Experts of a small language model: width 192, a variant of Muon for the experts.
Below are experts of layer 6 (counted from 0) of a mixture-of-experts language model. Rows are named router (the router's row for the expert), up (a neuron's input weights, with its number), down (a neuron's output weights, with its number) and show model dimensions 0-47. Each number is 50 + 10 x the weight over its row's rms, rounded and kept within 0 to 99.
After each expert's rows: a language model's description of what the expert responds to; "raises" lists some tokens whose logits its average output raises strongly, later layers aside. This comes from a sample of Wikipedia text that the model never trained on.

# expert 3
router:62 51 54 44 54 58 51 52 57 49 36 54 60 33 50 56 52 64 45 40 61 39 28 41 35 42 34 49 56 42 60 60 45 70 45 46 42 46 33 68 36 57 34 39 60 69 47 42
up11:61 48 49 31 58 45 64 54 54 58 56 58 47 52 46 47 60 54 34 52 59 51 48 56 45 44 56 37 55 57 54 61 52 50 63 56 57 56 53 39 29 53 65 61 55 70 40 42
down11:46 48 37 47 42 44 40 47 56 42 35 61 44 51 39 61 49 63 74 57 42 55 61 54 53 52 48 52 43 61 59 41 52 51 48 53 52 48 41 53 48 68 45 24 57 33 52 45
up12:53 45 60 43 62 44 59 50 51 34 47 54 33 50 39 51 49 50 54 41 44 54 55 52 49 60 53 69 63 54 24 46 60 38 41 44 58 48 47 59 55 44 59 48 33 49 50 32
down12:66 42 54 54 49 55 53 48 28 46 43 41 46 42 68 34 40 54 51 52 63 62 49 27 49 48 40 17 44 49 44 75 48 43 46 50 70 50 58 52 59 67 47 69 42 64 41 51
up13:59 48 52 44 55 61 49 44 27 51 45 61 57 52 53 53 60 51 50 58 65 56 50 45 41 49 45 55 49 55 48 32 46 40 56 43 27 23 56 53 58 54 46 38 57 55 63 56
down13:66 54 57 47 57 50 42 60 50 45 56 60 51 39 50 41 53 30 40 22 67 50 52 51 42 51 62 60 56 43 49 63 63 57 43 46 43 53 53 47 63 64 58 45 51 45 64 32
up14:56 41 65 45 54 42 46 43 36 53 46 62 53 40 48 39 64 42 41 54 74 40 42 50 51 43 49 38 55 57 41 62 52 38 66 43 55 41 57 50 33 51 51 73 33 48 59 50
down14:47 58 51 51 44 49 56 52 39 54 41 55 61 66 68 36 34 47 40 54 66 50 82 57 53 70 53 34 43 52 48 37 76 47 48 71 48 50 46 63 46 51 56 51 59 53 43 56
up15:65 51 53 43 45 51 65 61 58 61 50 46 51 65 35 50 64 54 48 55 64 41 61 56 47 28 43 42 44 37 38 49 40 56 43 48 44 38 24 50 47 51 36 48 58 57 38 52
down15:56 48 60 48 47 37 61 48 36 40 33 60 63 51 58 66 42 44 45 55 20 58 35 57 52 49 44 53 59 53 46 60 40 66 36 58 55 49 60 54 46 51 56 53 49 68 42 35
up16:70 46 42 43 29 42 40 56 57 46 41 48 45 49 62 63 50 45 24 55 45 49 40 42 41 27 38 44 55 38 61 46 54 49 56 49 39 46 61 46 49 44 54 40 62 70 64 49
down16:33 43 55 48 56 54 65 49 57 51 44 53 64 44 48 57 70 60 67 35 60 57 74 56 53 66 65 63 52 43 32 58 50 39 39 42 52 46 50 50 59 61 58 60 26 29 34 61
up17:47 49 32 54 49 30 56 54 29 53 64 71 44 38 48 49 46 62 38 55 45 46 49 36 48 67 47 26 47 70 43 54 54 32 48 52 47 43 37 43 40 54 41 44 50 59 52 65
down17:48 62 42 41 58 54 39 58 60 44 62 48 61 62 58 48 50 40 73 44 59 63 43 56 44 52 53 62 53 37 51 64 44 68 49 38 49 63 63 54 61 55 47 37 58 44 61 47
up18:50 45 32 49 50 53 48 45 44 40 45 70 47 60 52 50 50 54 51 30 37 55 59 46 53 61 30 46 44 66 61 45 46 59 36 54 45 54 45 51 35 58 61 47 38 47 53 60
down18:46 37 47 34 61 33 67 52 33 69 55 46 64 48 61 45 45 41 60 38 58 59 59 55 40 58 43 42 44 65 64 42 43 55 66 64 38 51 54 42 71 49 63 44 49 62 44 53
up19:51 52 48 66 60 48 64 64 56 56 51 64 51 49 41 63 50 50 50 43 60 55 44 29 69 56 40 41 55 43 30 78 47 50 45 53 43 63 63 61 49 49 38 44 68 63 53 63
down19:27 46 33 29 54 29 53 53 51 57 55 50 42 70 70 43 59 56 46 78 57 72 43 63 44 50 51 28 37 40 60 44 60 62 37 41 48 51 45 57 34 49 47 44 36 44 37 57
up20:53 65 53 45 44 54 57 52 49 56 50 49 49 61 51 45 42 68 43 45 81 62 44 53 78 31 40 43 54 74 40 76 62 53 38 61 43 48 40 31 50 51 43 45 62 62 50 44
down20:49 53 42 59 68 49 60 56 40 39 37 51 70 37 47 49 33 37 38 42 41 50 40 56 44 64 58 52 49 55 57 39 38 56 63 46 49 50 45 71 46 44 50 48 60 62 42 50
up21:60 61 46 23 47 60 47 45 54 52 48 45 54 49 52 38 56 48 35 42 57 48 29 58 49 50 47 30 50 50 33 53 54 60 55 62 33 57 39 59 36 52 50 45 57 56 49 32
down21:38 30 49 60 36 54 52 58 60 41 35 44 49 49 51 50 50 46 52 52 77 55 68 44 39 44 63 59 49 55 39 58 44 33 66 48 55 57 48 56 69 53 43 66 46 53 56 44
up22:55 49 40 46 39 66 59 59 62 37 69 52 30 59 54 55 34 35 62 46 44 39 30 35 59 41 40 44 57 55 44 34 52 37 49 51 50 49 68 53 54 57 44 51 51 57 52 49
down22:49 51 59 64 57 41 50 52 64 68 51 43 49 43 42 44 51 70 56 46 47 44 53 49 64 54 31 68 51 51 37 42 55 70 42 48 62 22 45 38 36 36 44 51 76 47 48 54
up23:54 53 40 62 60 48 49 48 48 50 49 52 52 55 57 39 50 41 56 50 32 42 44 48 50 44 48 58 43 50 49 50 33 71 59 58 57 50 46 70 54 48 61 34 44 41 62 49
down23:54 42 47 51 52 51 67 38 56 46 63 49 45 54 52 42 33 59 55 54 49 44 48 45 55 34 57 48 53 54 47 52 61 52 53 58 42 55 34 64 44 59 47 56 56 48 70 66
Name and month starts. Capitalized words opening proper names or dates, mainly first names and months, such as John, August, George, Ohio, Brooklyn.
raises: "low", "gal", "l"

# expert 10
router:67 46 57 62 49 51 65 50 45 43 61 52 55 50 55 60 43 48 34 31 55 50 51 56 42 43 49 46 59 56 47 54 31 51 38 39 41 46 44 55 56 58 40 47 52 56 62 38
up11:47 47 60 42 40 44 59 41 66 48 47 50 65 48 48 61 68 51 50 47 37 51 40 46 38 38 50 52 55 56 53 65 51 20 46 67 35 62 46 56 41 52 42 33 58 37 48 64
down11:42 48 56 43 43 36 65 42 39 53 51 56 60 67 59 72 46 53 46 41 40 50 62 49 34 42 67 50 29 50 41 47 57 41 53 69 48 42 59 47 50 28 46 52 53 45 42 57
up12:71 39 41 43 47 43 44 34 31 53 63 59 54 38 62 35 41 45 50 40 27 44 48 39 58 44 61 53 56 59 51 53 65 55 34 58 48 54 37 64 55 42 27 57 41 50 60 60
down12:50 55 48 57 54 46 72 54 53 53 52 49 46 60 40 50 64 53 44 50 39 41 43 61 51 54 34 50 37 67 29 41 77 57 49 44 58 37 52 47 60 67 41 46 57 59 57 43
up13:52 49 41 60 63 41 50 48 61 35 47 61 59 55 58 69 34 58 40 56 63 38 53 50 44 47 56 57 53 45 62 45 53 34 54 38 58 59 44 49 53 47 45 54 34 46 64 59
down13:33 48 40 53 48 48 58 51 40 36 55 46 59 51 52 61 52 46 48 45 28 65 56 58 52 54 43 47 34 59 66 40 52 33 47 43 46 59 43 39 45 30 38 58 60 50 69 43
up14:47 51 38 35 50 41 55 55 52 42 42 52 50 54 45 56 33 62 54 49 55 57 52 55 40 52 59 36 53 47 57 47 54 49 52 35 58 59 50 42 61 54 46 49 58 53 44 54
down14:46 66 10 35 44 54 36 61 60 60 49 52 49 42 50 35 50 52 36 42 42 38 54 49 52 58 50 62 56 53 55 59 59 49 57 43 44 75 45 34 49 46 58 49 52 52 64 59
up15:49 37 48 41 43 47 32 60 47 55 63 45 43 59 52 54 44 38 44 55 68 42 42 40 42 74 48 36 57 42 55 28 48 53 46 56 49 41 51 52 58 71 69 46 57 67 60 62
down15:46 71 43 41 50 63 60 55 53 41 56 55 50 51 50 53 55 38 53 38 43 67 56 50 46 62 37 41 45 55 57 40 63 44 56 49 49 54 50 45 50 44 46 45 60 50 37 52
up16:43 50 55 62 40 56 41 44 28 64 55 44 29 53 64 53 45 49 52 60 41 43 40 47 42 22 47 33 51 53 41 59 59 43 63 83 48 51 53 59 52 50 51 43 52 52 58 51
down16:64 57 52 43 40 40 57 45 40 65 49 59 52 55 52 52 52 54 58 29 34 49 60 48 46 75 60 68 62 67 50 45 63 43 45 33 57 63 44 54 41 52 61 47 51 44 38 36
up17:58 48 51 64 43 41 66 62 49 44 56 43 37 34 34 59 43 49 60 54 43 55 49 49 52 38 50 50 40 53 50 80 45 73 61 63 52 27 46 63 59 49 46 53 27 51 62 50
down17:36 61 63 50 54 54 67 39 37 55 48 44 44 47 45 58 55 39 44 65 69 20 52 43 49 34 46 24 40 53 28 37 68 55 50 30 55 60 41 54 39 41 60 37 57 44 45 47
up18:38 56 53 52 56 52 48 34 56 49 61 42 52 42 66 45 44 63 38 50 54 34 35 42 40 50 47 55 26 30 54 52 59 52 60 52 36 48 57 62 43 46 57 30 56 80 46 39
down18:62 53 52 42 72 49 50 56 66 44 66 61 39 38 41 57 38 40 51 64 48 57 60 56 50 47 62 48 62 50 57 53 41 45 53 47 51 49 36 75 49 33 39 58 31 49 42 56
up19:49 44 50 57 51 36 54 51 38 60 44 53 59 41 57 46 46 55 48 48 69 27 56 50 42 48 53 47 46 57 57 53 37 57 55 38 48 53 52 44 47 36 52 58 53 49 43 70
down19:46 34 44 46 37 64 60 53 43 46 63 62 52 55 73 41 41 45 35 61 44 57 51 57 45 64 67 53 35 32 37 59 62 33 38 64 43 48 49 36 59 62 52 51 43 52 51 53
up20:52 66 50 50 67 50 54 46 36 56 54 40 47 46 46 55 40 71 56 46 50 52 37 27 51 67 39 61 46 57 41 65 51 60 66 54 39 57 53 49 55 50 46 69 44 56 65 40
down20:46 48 50 52 42 43 40 39 45 59 36 52 52 47 52 40 50 44 47 38 63 35 38 59 50 61 59 34 39 31 42 53 34 52 36 51 51 42 34 61 51 67 42 37 55 50 57 43
up21:61 53 38 40 56 52 65 54 45 59 63 39 48 50 73 64 34 48 46 49 44 41 53 52 42 40 53 51 68 46 51 53 30 71 46 27 40 59 60 58 61 43 34 57 43 47 55 60
down21:44 39 40 62 51 27 50 58 68 69 34 46 49 62 29 52 31 56 50 52 59 48 47 45 49 49 53 57 44 59 47 43 61 44 50 38 45 41 42 27 55 63 56 51 41 54 68 55
up22:50 44 59 75 62 45 57 49 52 53 47 57 50 50 57 41 56 61 50 60 45 59 53 59 52 52 45 61 51 45 64 42 41 60 44 73 53 49 57 40 42 65 56 58 55 49 53 60
down22:59 51 45 49 38 61 44 45 52 60 49 61 54 69 57 47 27 61 34 63 55 44 42 52 53 57 52 41 51 38 36 55 54 26 40 62 72 55 43 38 58 53 54 60 67 46 49 67
up23:49 46 51 41 54 40 57 52 60 72 47 62 69 59 53 47 45 42 31 67 45 46 53 44 46 63 53 48 44 49 47 41 42 67 54 58 46 42 45 41 53 58 49 50 32 41 57 34
down23:58 53 63 68 53 49 59 61 62 42 40 45 60 53 50 56 53 59 57 56 66 48 48 49 40 58 44 51 54 48 53 50 25 49 42 52 62 43 55 36 35 53 57 40 33 33 45 62
Common nouns after prepositions. Plain nouns and number words after of/in/for, such as relation, section, party, research, several, one, and endings -ation, -sion.
raises: " of", ",", " and"

# expert 23
router:72 52 52 54 52 66 67 58 58 39 58 59 47 44 37 49 57 64 56 42 59 42 53 46 49 33 40 54 40 35 48 54 43 46 43 36 55 52 23 56 53 51 45 48 42 62 40 36
up0:45 59 47 75 46 53 52 44 44 45 60 41 47 61 47 47 51 37 47 48 35 47 46 58 41 42 42 51 52 62 43 60 47 51 64 31 53 58 58 41 40 64 49 39 48 51 58 50
down0:53 51 58 55 40 52 61 53 59 49 46 40 54 30 41 46 56 42 53 46 59 37 61 52 77 64 61 46 33 41 41 59 50 42 60 45 64 53 54 71 52 48 50 56 63 47 53 60
up1:55 44 34 51 48 49 46 43 59 49 41 38 39 48 35 54 44 40 29 48 71 47 54 36 60 53 57 52 42 45 51 46 36 46 43 59 45 45 19 53 38 72 31 49 47 58 38 53
down1:46 31 54 59 61 42 50 54 62 54 49 51 64 73 38 57 28 49 59 56 43 47 48 46 37 43 41 44 46 46 50 46 55 63 42 38 51 56 47 43 44 36 57 49 51 59 53 58
up2:51 41 49 41 53 54 50 60 44 49 77 51 40 38 52 53 43 43 47 55 70 52 56 53 45 37 57 33 49 59 53 85 41 54 40 54 46 52 44 47 46 53 31 49 48 55 37 51
down2:29 55 51 35 67 30 53 27 43 63 46 39 58 45 56 47 48 54 52 40 50 48 57 56 41 63 61 53 61 45 58 40 56 43 48 41 44 41 40 38 63 48 45 68 58 47 56 36
up3:42 39 72 53 28 61 65 55 40 46 65 34 30 41 37 46 51 38 54 41 47 50 56 37 34 58 34 48 66 38 41 41 54 50 76 54 60 50 50 51 43 56 66 61 53 61 46 34
down3:62 47 57 57 52 52 39 35 53 56 52 65 44 59 42 60 32 40 48 36 51 58 36 61 55 47 75 47 49 43 41 53 56 66 39 53 37 43 51 66 56 28 44 61 49 38 27 43
up4:39 37 38 54 47 66 50 43 37 57 45 51 63 65 51 75 32 49 32 60 64 57 54 59 57 28 41 33 55 55 30 67 32 49 54 41 48 44 48 49 44 48 51 40 47 75 49 64
down4:50 63 62 57 53 48 63 82 61 49 45 44 59 22 41 35 49 57 37 56 50 62 57 42 56 52 61 54 44 61 47 63 46 55 52 15 54 43 48 49 37 43 65 37 59 53 45 49
up5:51 37 44 38 48 49 49 49 41 51 53 61 34 45 54 55 56 50 53 54 59 35 32 45 50 48 49 52 50 46 66 47 36 69 41 60 38 58 46 45 49 45 45 56 56 43 33 43
down5:64 47 53 52 68 68 61 55 56 39 39 37 66 47 57 66 52 51 71 51 29 53 69 41 55 42 42 65 34 38 47 54 57 41 64 45 35 46 50 63 39 50 50 35 50 59 61 33
up6:62 51 62 53 64 55 51 40 63 65 49 60 43 47 48 77 27 68 44 29 48 57 66 51 40 61 52 53 54 42 43 61 37 49 31 39 53 57 51 44 53 48 42 33 45 57 44 39
down6:56 65 27 48 40 47 47 57 61 55 37 67 44 68 46 40 54 45 40 63 46 44 53 51 81 60 40 56 43 59 45 50 40 24 66 56 62 57 47 43 53 40 68 58 46 33 42 20
up7:58 50 50 72 48 55 42 41 52 65 42 44 39 56 54 64 54 55 61 43 53 45 77 54 37 23 61 52 37 61 41 58 45 39 54 31 64 46 47 35 51 46 39 50 63 46 55 59
down7:76 55 51 39 59 58 58 52 49 64 43 61 56 48 48 61 52 54 50 65 50 56 53 51 47 50 53 52 72 46 66 55 54 33 61 61 36 44 51 53 49 67 52 43 62 46 45 51
up8:63 48 56 53 43 44 49 47 47 34 51 84 38 51 33 57 53 61 68 47 59 49 45 43 57 57 26 38 52 62 49 61 50 41 38 33 57 52 67 46 48 52 55 48 34 46 43 50
down8:46 48 49 55 47 52 63 44 46 49 45 43 57 57 68 35 51 48 45 66 49 37 40 44 17 44 52 40 41 55 42 55 51 48 41 61 50 49 50 43 47 49 57 50 49 57 56 59
up9:49 53 46 51 71 38 57 50 53 36 56 52 41 32 38 48 53 55 53 65 52 50 53 40 55 44 65 55 50 56 54 74 57 40 47 38 53 59 54 42 70 54 53 47 53 56 43 44
down9:43 49 32 57 39 42 50 43 42 39 49 39 59 40 55 39 52 65 38 35 54 48 47 70 55 64 43 63 45 35 40 69 52 47 37 59 55 39 46 45 55 49 37 48 57 50 49 54
up10:57 44 36 52 50 62 49 59 44 36 50 42 51 61 22 56 39 44 47 63 36 29 34 35 50 29 46 52 40 48 49 51 46 48 78 58 42 52 71 57 54 41 65 51 43 31 37 59
down10:40 44 42 57 36 57 52 57 50 54 65 61 62 55 60 50 47 70 50 35 46 46 41 50 38 32 35 42 54 40 42 49 54 33 51 68 64 55 50 50 72 56 44 46 45 56 62 51
up11:55 41 39 32 45 54 43 54 42 51 50 65 49 62 63 30 42 45 43 40 55 41 52 32 57 01 49 33 55 55 47 50 33 47 45 68 43 51 46 58 58 35 39 42 73 48 53 55
down11:40 59 60 57 50 47 47 55 48 60 79 35 39 27 64 65 61 42 41 50 43 49 59 54 52 45 58 47 52 44 73 40 65 58 58 38 47 39 49 48 34 67 46 32 72 34 65 51
up12:57 46 39 43 58 62 60 41 35 52 47 62 55 49 44 62 31 70 46 58 51 56 66 42 50 40 59 46 49 47 47 52 44 29 70 47 67 56 48 61 41 49 39 43 69 57 45 50
down12:40 39 45 52 55 50 56 49 44 51 50 44 40 57 47 50 53 41 36 47 54 53 53 56 57 42 41 36 59 68 35 56 49 49 60 56 52 60 45 65 63 54 60 48 53 44 60 36
Capitals and Roman numerals. Capital letters, Roman numerals and short codes, such as II, III, B in Serie B, GER, ENG, and letters in acronyms.
raises: "ight", " tour", "ograph"

# expert 30
router:67 52 40 68 41 60 59 41 53 48 49 62 32 47 34 48 48 43 41 35 65 25 57 40 53 46 43 49 52 50 61 49 39 45 50 48 53 41 54 49 59 57 34 69 57 48 37 49
up0:47 71 56 68 52 39 51 50 52 34 43 44 22 56 43 45 46 70 38 41 50 40 62 42 48 41 54 42 47 56 61 59 49 39 61 62 43 37 43 34 50 48 55 60 48 54 54 35
down0:41 27 34 48 50 52 31 57 45 37 55 52 39 46 52 45 42 55 38 44 46 54 55 55 52 53 44 57 51 48 62 34 66 50 49 59 45 41 43 55 42 49 57 38 28 67 44 58
up1:37 58 57 65 65 39 59 43 55 63 66 58 58 49 45 47 60 46 50 47 42 40 60 57 33 48 56 50 67 51 62 48 36 63 48 44 52 54 59 56 28 46 49 51 44 52 41 55
down1:55 54 69 69 40 28 40 43 58 62 51 37 47 56 70 48 36 61 48 29 64 45 49 47 49 53 71 61 55 67 57 25 50 33 56 51 54 52 44 46 63 34 33 58 50 43 51 47
up2:51 55 55 54 47 61 41 33 56 41 61 38 38 50 70 44 87 46 53 55 59 54 53 49 59 58 41 54 57 39 50 68 54 38 49 50 55 56 61 53 58 49 57 47 69 41 42 72
down2:54 66 57 49 65 56 49 72 46 47 57 47 46 49 34 55 47 48 45 53 53 52 48 34 50 64 45 43 49 43 52 54 36 54 44 84 51 47 52 51 49 52 59 54 49 65 54 56
up3:68 51 56 53 55 45 51 42 22 39 51 41 45 66 42 51 58 60 70 59 49 13 55 55 48 51 57 60 67 53 72 43 55 55 51 50 56 41 55 51 65 37 51 43 58 65 22 44
down3:31 47 47 60 51 58 37 58 52 44 58 32 52 54 51 65 42 58 43 50 33 56 46 53 54 45 25 62 67 44 30 57 56 43 57 58 43 60 39 41 29 48 44 45 61 64 39 39
up4:55 48 49 45 43 61 61 47 56 42 48 63 48 49 34 27 38 46 47 54 36 58 33 46 51 47 54 49 49 16 47 53 54 39 64 51 38 54 37 45 40 52 66 36 61 46 49 45
down4:42 71 56 51 57 37 40 39 44 49 41 46 41 47 46 28 46 53 60 80 48 47 60 47 43 54 48 32 58 41 41 65 58 50 56 45 38 45 45 65 38 48 43 54 47 67 33 60
up5:59 64 50 13 53 36 62 61 47 45 47 52 55 47 60 45 41 52 55 66 54 39 27 53 54 55 50 39 39 51 56 59 56 43 63 52 42 43 53 59 49 58 69 41 34 82 57 43
down5:41 36 42 57 56 57 37 63 47 43 53 55 47 43 37 60 58 46 46 50 48 61 50 46 48 44 55 68 33 52 55 52 44 51 45 55 44 47 68 46 41 43 57 68 63 45 47 47
up6:54 62 49 57 58 57 60 55 56 41 51 51 48 69 51 42 46 56 45 57 52 46 59 43 49 39 54 35 52 33 55 62 45 48 43 57 49 63 57 50 54 87 34 60 48 63 38 66
down6:67 62 58 44 35 58 73 45 58 50 40 62 59 60 64 52 43 48 52 44 46 53 59 44 49 54 25 58 43 56 62 53 33 59 66 50 52 57 37 38 40 47 55 47 54 45 60 37
up7:50 48 45 54 59 52 36 59 49 38 58 55 39 37 65 42 57 43 55 45 65 46 45 28 52 41 45 43 61 62 28 61 43 28 49 49 47 58 52 56 52 48 49 75 47 46 46 40
down7:66 50 38 68 48 65 44 51 67 41 37 52 47 53 43 41 46 49 42 78 31 60 62 55 67 57 64 50 44 50 70 47 57 59 72 62 31 30 55 53 41 49 60 48 38 61 54 44
up8:40 41 47 39 58 44 55 45 30 41 49 53 42 58 46 64 40 59 42 50 46 47 53 49 48 49 46 59 38 45 53 35 40 47 37 57 55 68 59 50 46 53 72 50 61 40 38 52
down8:50 49 58 55 37 41 42 58 51 72 55 33 59 41 51 42 56 54 53 42 37 54 51 51 49 44 63 35 54 50 34 43 34 47 45 51 75 53 52 62 65 52 31 55 48 67 47 45
up9:63 52 40 58 47 52 54 69 37 36 46 52 38 50 48 55 48 57 63 49 46 30 43 37 33 42 50 46 60 43 60 57 37 58 50 60 54 53 51 62 78 57 60 53 45 46 43 38
down9:43 40 57 41 57 63 54 50 50 55 59 41 69 63 43 42 46 43 23 46 63 63 70 39 60 54 56 50 40 56 28 62 50 68 54 45 41 55 36 56 48 51 39 34 49 52 56 64
up10:52 48 41 48 50 44 56 59 44 61 52 56 52 48 44 44 54 53 56 36 60 40 53 53 49 42 56 40 53 40 64 41 41 62 58 57 55 39 24 37 37 64 46 44 64 62 54 34
down10:38 48 42 46 24 43 58 51 54 52 42 55 47 59 48 66 62 47 42 74 48 53 40 70 35 54 65 51 49 37 63 42 46 49 55 55 59 61 56 70 54 60 39 54 63 49 57 59
up11:50 47 40 43 19 67 39 57 44 49 55 61 43 46 57 55 48 50 49 63 40 65 44 48 65 46 52 56 47 55 47 55 56 41 63 42 45 34 47 54 53 35 50 37 35 64 47 44
down11:54 54 53 54 85 40 47 59 56 47 56 36 56 51 45 37 46 59 47 49 61 48 36 36 40 37 54 28 44 38 27 44 43 55 59 58 61 48 58 52 44 53 40 57 44 46 61 59
up12:60 64 49 50 40 57 55 60 60 62 51 62 53 40 42 59 51 77 46 58 55 57 50 28 45 33 70 45 49 51 45 32 50 66 43 55 65 52 55 69 55 64 49 33 53 60 50 32
down12:44 46 54 57 44 52 50 31 66 50 33 54 44 51 39 45 47 56 51 58 50 37 44 58 52 59 60 60 46 49 56 40 51 44 58 48 31 53 60 52 64 66 55 73 51 60 62 63
Individual digits. Single digit tokens within numbers of all kinds, such as scores, dates, measurements, coordinates and percentages, like 9–1, 2.5, 19 August.
raises: "0", ".", ":", "8", "7", "9"

# expert 12
router:66 63 37 56 36 70 45 40 50 56 51 67 48 36 54 54 52 50 56 47 47 58 52 42 29 49 57 49 42 28 55 58 33 40 52 59 72 46 36 63 50 44 54 44 46 59 40 58
up0:53 57 56 60 35 33 61 59 35 65 53 48 50 66 51 59 53 49 56 35 63 46 49 40 65 31 41 44 43 60 45 62 51 49 51 52 66 62 36 51 56 66 51 53 51 64 46 54
down0:53 27 57 42 41 55 54 54 57 58 54 61 65 48 45 55 53 44 32 55 27 67 77 56 49 55 62 51 43 51 32 55 52 42 64 35 52 32 51 49 54 37 67 44 59 54 32 53
up1:30 46 57 56 47 58 50 50 60 77 50 54 51 38 46 54 57 42 50 41 52 61 57 40 31 40 57 38 58 53 46 51 43 42 53 67 46 38 44 57 73 52 46 42 26 59 53 50
down1:55 51 48 57 51 51 39 49 44 59 32 55 39 44 49 41 52 54 60 53 43 38 31 52 35 48 59 57 38 44 55 66 60 69 45 47 61 48 46 67 52 81 58 49 62 38 50 66
up2:38 51 68 65 71 39 43 48 43 38 46 39 63 28 48 52 52 49 56 47 49 66 42 53 47 56 43 54 43 47 55 48 57 35 53 67 42 56 52 64 49 55 57 35 40 29 44 55
down2:46 45 61 46 31 47 36 57 49 82 50 55 30 57 48 47 56 46 40 47 70 47 54 50 64 59 40 55 37 44 51 54 50 73 31 25 55 46 33 38 54 49 67 62 39 48 37 56
up3:70 37 42 66 45 64 59 59 51 35 62 45 27 45 44 45 31 49 50 42 44 46 57 45 65 38 42 43 45 40 52 47 47 35 59 49 53 60 52 44 45 62 63 52 72 56 51 41
down3:41 41 42 47 55 55 44 35 57 45 42 53 62 47 41 48 58 49 49 33 35 49 50 74 36 43 53 60 61 58 50 45 62 76 33 34 43 50 52 59 31 53 37 43 37 37 44 60
up4:58 43 52 48 39 50 39 45 51 69 48 56 47 58 49 59 54 53 49 58 61 38 52 46 47 66 47 49 50 61 46 60 41 28 43 37 54 42 52 48 46 58 34 57 52 62 69 43
down4:56 57 39 56 48 51 59 66 48 57 38 53 52 44 44 46 34 57 42 48 40 58 53 47 29 41 49 50 49 38 61 32 52 53 42 43 59 46 45 69 60 59 49 65 53 40 55 43
up5:45 64 48 51 39 59 56 57 38 42 52 53 54 54 55 42 71 51 45 42 39 51 50 60 37 61 55 41 56 28 51 37 28 50 42 38 54 51 47 62 25 42 51 71 18 32 40 52
down5:52 48 54 36 55 51 45 56 49 37 51 65 43 51 46 60 61 58 60 52 50 42 49 47 41 26 39 45 49 47 58 51 67 55 52 42 35 48 44 46 49 49 64 32 62 56 68 47
up6:48 44 47 39 48 39 51 32 49 43 37 56 62 57 46 40 39 40 48 57 57 50 39 57 32 48 46 51 51 60 32 47 32 36 51 52 51 58 46 41 52 50 60 59 36 37 47 61
down6:60 52 40 54 54 66 45 66 56 67 55 31 52 47 44 46 60 37 48 58 61 40 54 42 73 55 63 49 48 38 45 41 64 44 59 40 49 53 44 42 64 49 42 60 47 35 61 36
up7:60 54 44 49 19 58 45 49 46 43 53 59 31 44 50 50 63 43 42 54 56 57 46 34 50 46 30 54 47 53 50 45 50 41 47 65 52 41 60 41 62 39 42 61 47 61 53 40
down7:38 53 56 50 53 56 46 54 54 54 64 37 42 55 50 56 55 42 57 59 52 51 51 63 37 60 58 40 51 36 53 49 46 57 49 51 63 48 48 42 42 23 68 46 19 55 48 58
up8:50 57 57 44 57 41 54 30 59 65 69 66 50 43 32 52 38 52 24 40 41 51 46 39 37 37 51 50 36 33 40 47 51 39 62 55 50 49 42 42 69 63 54 43 54 50 56 55
down8:48 36 41 34 52 49 53 54 43 67 48 19 50 57 51 60 24 62 42 42 54 55 39 56 68 67 52 47 53 64 42 36 44 48 54 57 55 44 61 63 55 47 75 49 59 29 63 42
up9:53 40 69 49 47 48 34 38 60 67 51 42 55 59 61 30 52 48 41 51 70 53 39 55 67 48 55 63 42 54 34 63 52 60 50 46 47 56 63 56 41 71 47 49 50 51 43 22
down9:67 47 58 41 52 45 53 47 62 57 53 45 47 46 46 55 57 19 52 59 56 48 44 63 49 51 70 41 56 46 67 54 39 61 33 59 64 39 38 50 63 31 45 49 56 50 52 53
up10:56 55 51 63 59 67 56 46 56 41 51 80 32 54 54 51 62 53 39 41 54 58 56 64 44 38 68 49 59 58 44 41 50 39 52 44 36 53 41 58 64 62 48 40 51 55 31 68
down10:54 43 48 40 33 42 27 33 45 48 56 44 62 66 47 55 41 72 53 76 65 43 56 35 56 39 46 50 42 55 60 40 44 58 45 44 58 45 45 52 49 51 55 38 69 43 55 62
up11:51 49 51 43 46 45 45 46 54 54 30 36 41 56 58 48 65 64 66 52 57 51 50 55 58 59 43 53 43 58 56 34 45 43 67 33 50 60 56 40 47 54 51 52 41 44 45 53
down11:60 46 69 40 32 45 56 48 40 41 53 56 54 52 63 58 50 30 47 52 38 50 35 52 38 45 47 50 57 45 55 41 50 50 54 53 54 63 39 65 48 55 67 56 80 52 34 51
up12:42 27 45 49 45 66 40 54 54 46 38 49 33 46 50 43 66 69 68 50 45 59 55 52 33 57 48 63 41 60 48 42 48 57 66 65 54 47 58 40 36 48 69 68 41 37 58 50
down12:45 63 48 51 39 57 52 38 60 63 63 48 64 50 65 47 58 40 44 40 45 46 40 66 42 47 66 39 35 48 45 48 54 69 66 48 43 58 61 37 67 52 58 58 53 50 62 37
Plural s endings. Word-final s and similar endings marking plurals, possessives or Latin names, such as s, es, ies, us, is, plus They.
raises: " of", " for", " (", " from", " to", " in"